python train.py --n_layer=11 --d_model=128 --n_experts=128 --experts_per_token=4 --d_expert=32 --d_shared_expert=64 --activation="squared_relu" --moe_layers=[3, 4, 5, 6, 7, 8, 9, 10] --router_score="sigmoid" --normalize_top_k=false --routed_scale=0.5 --balance_loss=0.0124 --balance_bias=false --shared_expert_gate=true --init_std_router=0.00714 --lr_router=0.000967 --vocab_size=10075 --norm="rmsnorm" --norm_eps=1e-06 --tie_embeddings=true --optimizer="muon_variant" --lr=0.00887 --beta1=0.95 --grad_clip=2.0 --batch_tokens=131072 --seq_len=768 --train_tokens=740500000 --steps=5650 --dataset="wikipedia_en"
Below are experts of layer 6 (counted from 0) of a mixture-of-experts language model. Rows are named router (the router's row for the expert), up (a neuron's input weights, with its number), down (a neuron's output weights, with its number) and show model dimensions 0-127. Each number is 128 + 32 x the weight over its row's rms, rounded and kept within 0 to 255. Numbers have three digits each.
Before each expert's rows: a language model's description of what the expert responds to. This comes from a sample of Wikipedia text that the model never trained on.

# expert 2
What it handles: Word-final pieces before nouns
router:129185103103145102145119096118153128171050146141109147130121123160142156083124117160151255092106149134100179149105172144124132090124150146088229089089118105103075122129182183110124132120160112125149222099123127117156151152163152128108102139137124189088070077145062110158107145111165128100122104107130088128137133144101133175125144158101144081144128133148130159103131100133155147149148
up1:085098156118111106145172043158102119126095101045099137120062129061169088129131148124149172091152155134056155087153215122137197129150170099137160106141098046106121138141097142157126158092135138141132108073097140122174206111134132124149112152139100147103095102159098169087163109153112119154134138190119147141070166131103176159140112158092093101147121140102092110133155117116118126119168
down1:163148176211128124156163090145132147089111115124119153139104125093163159125127135138107138131173175145125132168172105139164087103076113043088141134172075111014080173141066122116105085103091136178106105144130073114142070113128104087122072151094126113137120114113131127139145107127170102150110172144115082147096169203153129167174116133138126076120128185088126096091119151114120087122146
up2:152139093136115095123109124142122160190102170084113130162120110120115136138171144161147161111125085102119152181115201146076072073165135116113192072096099139099131098083163101153107122106148103110120125118136088190151131100134133102139134139179132103090119125084118075108143153084080164133148159126137139122188147091166088159145157100133129026106138202180085134097117091163101049138161
down2:158184126136123099112126084177146138077136118128127129169127134173141148165124104115110090063162135126089187156229151137059080100135162159104160075130110136069092106122128122150125141182096130063113103149157123123097081105108084094126076119160109101170127127085115130171116127161127158149114180138099117157126143194114141045092129202097128164173132126127067112143102124107156143176134
up3:095238169081109109140088075131105166161117152163139140123160147157146111092129073154098149148119119183126140134133120113133145008158128121141150103118118149168136049119174192180125150127157135191109195116142092092185178137129093091122123096100156135121104151110140100129104155088095154139091088127140081149142143152133172107161109112110097124157146137148118179087121124200112114130143
down3:114112144126106139082104114110137142118158132170142107141125179131104171148107179145065103108172069128160126188134098103159134127124102068099097138137139084124139088090118205199147156144125130075177123125129102097196184127177129082159088145129121070102108165149101142189081161143113094145192135165102189112154106127107087078128116172132084079157165132142087181107114103145116133168085
up4:124143132145093140118116014102112162135130135103144088097159125176080124157209101112145167147065110115121161110122160149123160124139136160078159104092145066144063124147120186095158095110153061082109117152104149158092096156147134108146096165150130086142144127150088100141123171175156208122148110134168114130081109165166096176076106190107146165124153162148090152130138136131082124129180
down4:073080117073130092145067102118126146154210152165158152111121130155102040204122093129105110175135122193172152092139100154125123149157106124112151142108117116170092147142086127143110143088121094117124050122084097102135049115089124103092085111161161110197180097066106141159091152144128185135148140134153096117128096113097094140127105175156148118157115154118121149108130139135131193074116
up5:124136118125160124092075118180132175139066119179161143159125059122109158073157122094112150150135157152086123176123154174163087043128159170139187139103156127076126116107167126142111058155167184143145201129141145162172140077134131090096109118136095172103096108156164134132160113148106168125112125136068134169168158178133140158151106122124136127154132053158083178138109092149151151172088
down5:133111109163116150114104154153120119133113109096111176116135102192094123125206155149099135124096124126129122149108122145175124132128155087134112133163157161126132103149076100089138128072091197109162146172166109152119121076108173148046121179203089155145144065171124108104081142109075108105060161124133101074172134167132156119245153131105127149069114108120106123145132165080138101104137
up6:164166115101138145074115100077082174099042170125125125110096102116180147100120139147125210132095113195101197080086128083122122056084166150151215083112106101134088129149111122148181186131091113121160157153122160160168129148117132090125104123132099107131150139154113068156139125119187110071113135077130075153108101170124145144138086125114112107092149178101115117109136091146145134101131
down6:077127091082131164077137114113057100063112112144102133078168106140122082121097161148134107139165105177134142134100111144142174111093109055103141087092111107127133121110152152157095107085101112158123141123148091145105104169107084151134137099158200081107101108110088131063120080167132207131117105088042141153115137197122164088126175159113070182143198120136099096125139139115122134153126
up7:098157188132087143112128092124139152120082130212135165106168116082200138106146192189147185106135102172101128153107169124145102090082183151122151083107155113175075145131109119061128116125166125135150162155084145093196165112147133085143143123141100178097134047114104135145136118089193109133162137126158080143106107152084124185126093139082115129127088119103105156162099082108099125166132
down7:148075142107156098075132138111078111120186188120121159097110161129202148181114170110099079136132132093141154141162102119074131132168126108114150156121170145121117158164060101154085103154102170108095098112050110116127122143129134033164191123087123187117137061136180166134151080126144121131107129148213083142099104134110093132119170128103133151133134160071130133185153151129116125153151

# expert 60
What it handles: Opening parentheses and clauses
router:100135154131127085133109064119091129144100118157135139084151179138155183086186041156147207124158119108059155158117140190158132101165121134150134099113061099154107189151160159169141172138097130117184128117177195163161130118138127081172167161136108109095128103096106109126148161112124174140062143138130187072129147106097109128114099142141133127156092143121098107141120117170067105112070
up6:130159111099116136115098087063111099117114049101141151120139113204158170070133071136156194079127124147061129108184154147115097148147116149083133093141067135111122152090131133143145174125101121109122152137114125116149177145152176150077193085177086118146113097126095064166161163146139104125137154092102075122141158211141153107126132148144088148138060146159155104162101145123135121201116
down6:143121142094184095124201154124129061135141181150094129142167073089136170112148155168122128194121164157088129135127138175120154134056118124063137155141130130096131154127133122118081129112115130102121122131127093123140067135168111158195140130147145062120100123111124175144155144112121152195151134113114069128128106170189171169134118081121176129140075142013101125099173154100070099131122
up7:090132168154143096101131129158104157136146112146171147070207093168162129112192105104148144140092128124073132158056126125163157086130109041090137163108101122171163166174188054169130145123080122136120151112141136123147125100143117123160115150202136081135139121094163097054099140095131131124117142200123128148145123120131188087135080186101129168109123130111149106116117167162073102089165
down7:142156111159124176154161217140170046090135113115123116089197142123157074096181142093162094091155136093150105130130148140111146147143188109161066136168107147142101121109096115140132105158124055179155105188115108150082120124132115117185158152102150164180162137118141145120105125136122128100132146102084146132092155120128110081074078172105168125169123164166165167157147134108090087140041
up8:098143159164085099186119096113144133194093143173147093160134158115179155083094082124115131152141156176094122059098119167110121154160142160118129075151145132132117139157134140119174150095157135141205157052117131108140140187125096150172085123137151127122153158153108074159120084133198131125097122102180115109108139135044111134111093127160086111188164127121071110120115086129072171151059
down8:174139157137084116113138115081114106120181174128156125159150111172114092104181128158109101209152116175128122133061106137131105118169139102128195126094139119155107144145132075096161113137123131109137137098078135159115097167144171063105163137080125075111088181112167085196145167179119103119188094103112071114167142097131050121093144120139086127155195089120117075129155088140126117097090
up9:172122147117114190171070079122115152139086174148167159097109156166178148115104098116122129108134124111091161091094078163139108105147151143111160129134113137167126163152135206141157133125128147063169202169139142109096113132201110125150152155165165115106082108147155081151159064166184128087081127118136127075092065175094072131092181129142157157151142156110137127105170131127064164112097
down9:127078143120101193114148131152088135154176146125132118176092216142113193088140143153112083141084113166150163130114103126134068145153193099104145099191106127136113147149129144141094168149133131087154100113152154102152119137141169137113137186057152113147136093108089080177101090144168125139085126096109037146140147123102118094162074152121117158082106136207185116160115130141074143089091
up10:153108146123180162101115091137159153128158096118110139121108151126153175106149116156170132090092122144166151110145131197124106246106164143155150162143135079100111128108147103152113156099130119118162102151143145111153129098059105150153167117160170172115093103138160039135161141156136214139104103148131121146140123157177155082096111098085135122163163222211155120091098115156097116116158
down10:145126087168131136080109161143125119169144082210052177121116056112095150104125088152141143121129167101146134110181148144199055152115130154149109113111153181082182152072086126163142105126123139144121095146156211092090142095055117102130144123112169152163177148133137128160114080115124148192112180143114144180134130132115141157123116090173158173127137148116091098175167107108092141108116
up11:112099115156163075111064036089145188151113102162105097139138130067139089150101145107106166173158098136117142162157101157182081160102127112159154119126096089146066125110152118160122188150103153120064141154154176136113131109136147126138161140153196127133117126080113187147142159175126158056107161114128194164125144143165141140165059072129137152204134151125099088115146113155146106133129
down11:082156145069145137144109155115121118133107156074188125155176073111096102152134152152138151129151064129136205133157049168066154182154109101213106123157148162102145101097098154135123169174098111120147174112112101167173080128110115165112149116144073132104094121151137118126125105106126159101148156141165157099143157111074169101158165084026147132147173139132142102112130147127131156194124
up12:147107147164039128078175150095178129132079093179112180134144139152133147127166084172136209093124102124040153167104157126123117039131108062147128110110106087151135108142123105116135140127043107161154158143175138121159153165109099121098134151160062151116106122129136144076097120131084134160082121190080119098175116148123104119126168149108121135103105137155132105072129131105155093087156
down12:119066141158121170122120091100107090152142154108087135120147084130136169073114090065109124154167160115159088152149145128180162121154123117136090060157075148114143101100061081106127173114118124173183085124067136097130145152102137126138152116139135135126134102123121075130114041084119121156060104146141169080102150126137106086149135113185133108182210139178056121152121118171119139104075

# expert 51
What it handles: Word-final endings, punctuation
router:094177142136178148190094109139115132142094116213088149124102134131073178120143108150109147092105151126131159129090054124083101075108135187097136139167129079097149129105160161153132117145146092091117140130132165113137168094068195158096161172158186129133142094095061088163174135107136162104124150144087127147175102082119124167133082120184102133137177116157101186095080121113093113140076
up0:121164121100126142138115087160120145100119147093162111129121145155081134111175123067135128076143143126120094169182119118112139096080133123060077080084131116117076158127160117130155108184180132111128130095097128150171081080142184128137202117181152134147166154158075115178125126117102150214098154161115176150208108125118106104110034105142117127108107129088093149060098110128100118091106
down0:145105144125097167107118095114181096143147197097149081065163177127103121112129095088125116152107141182096076129119088167142127161092162098121119135197135163128125092100159112112073131146161148194107132176095163141119075136100185095126196152119130091116192167066113101105099159167099118052136145144123121107153109130092089105144142078152140159160113150133139223141140085138106160158132
up1:120119143125182142121127132112136175156058134191084161152082141144069170093118118126151151139076163140131191185119040122129092034129101120064136124128129098087135152096190137098125115112105079125136112127112101164114134079099127179145137159167142136104126150095087112131124186088171121089136124093122105162181133083135135183144093158198071130088158160123122137138122125123154177129085
down1:115137155126124154163127107145149059124154137139129115158113138101194126122098180140107145106122123175143111103104222091121105151148176144135113096124138101128117126141085105167130114121138145168142085101093170145139192148099186091114118163111062103090181222147119065147120078141105085116142093174122123126109108164157122110121124104094093076127132169128092093059068169220141145103102
up2:174110137127135159153101140055150134088077071150144191082191074134086194141132098160106108111074123097149117132157101126112079144149120176131155112196103134141159098105120108132070109100124138078119109148147103104127168131166153154104153165160209129166135092149059093133152168158164099135152177144129140170178127139084100182115099120165157159175155117110082184142100093135097130107124
down2:154038137139145122185190077053100144136133187164105127125145091136142095101101110143140122096125115161128095109124095096093120134139099101189168082139136125107193134165097092177123084170105190122077067093116103185144110114147128133113213123103100141124114156137090148152131135152130110134095138191164115102113111134076188131086086110150148099090107143123119184204149106121105097133132
up3:171126159146231106087110097141122150108079088096114188084122124122129119105136062111062148086104101120086164174092097089100124068136137153118108116127150124120147076130116130146167121112113138082147117124134134103125108124109163110134102070142155120103127075154080091129148159078085209135142144155112159170097096134165131162113100108214149149169152177179086158081095146141103066111115
down3:127141169156139115088129141145068111168086123156105164158092097071168084090127138157123134166134083177115133128186120047103142070171109072110133097098133135153131103135114136108092157104132183150086090170114090181121142128071124135106141174104159132197125129154098111146163155165168138066106181142103125189130124106117121106083177115136153073107120110176196173157128178126075135113152
up4:150062134164180124137128074078164176198142136151093093064135140055164138118126185164105164094091154117130134078199117096142108129099082175108109120109151111153168102152140124132118104127102107129164139160131119157119146116151164092108099156205145099099164153122126085102119145144147156093180144083092085166106146110097071164121129138164090119094140080095071187121117139098093187158115
down4:184104125114104084083180121102189117146147116176132159100099084151090123103130167201167067072152123167177115157117069198114181115102129087128074090148127115107109107144158126136119133113150142107147125150222076099087137098167145099108096125128147108137111116103086151093140127041144162167128141093119137129149092171125142136182118187104095151137129136141117159096139076133071084147099
up5:121180127175166124161127057149110084167129127129117113111058121117088118145110063127139138104115140097102141128135109138103121112085067127135141104146132098093082134153139176176133102159096114089148124091083162159186196167133163167105158114170106171155116126110114154194082121149138126121118205107198161148110105074144056154123112169132116127102144158145017109131094163112106143100126
down5:146082135106129129071127141134152127147106117104065134160143068165077133154118116117198088179183152096133109185109164096116162149145161107117197162140163143131111151155102096162114237120079100108115083134127084141148109157178139128116094120134137139127123173146139152067046175159080179158149140133143148125154087150165153153094065185110116147159093145138127120084093159135107109158147
up6:104207150167139166164055118141090119150093133160072121109110150117160100143174115140133153124058116142115122151126088117059124073147181166149154102139107065089099106095123163132117152148144143065149140154072124070155025104145137161152105139171150117109163090119107148082194158141117126139152077138103087138175129114087124154102150088163094136094138133141095112099095107091097079131104
down6:138143120124105144179070162123073091137114208162154134079161116178109062155127131154113106105125136147146138114089055134142167157077139105168141134195126128105149101141122089091147111097114114087151100095068154129096171095162119106135139094118088145180150143100141167114072127103131135158170126160093126135192142160093125078161117132138157151103150083168104146034071184070126144139159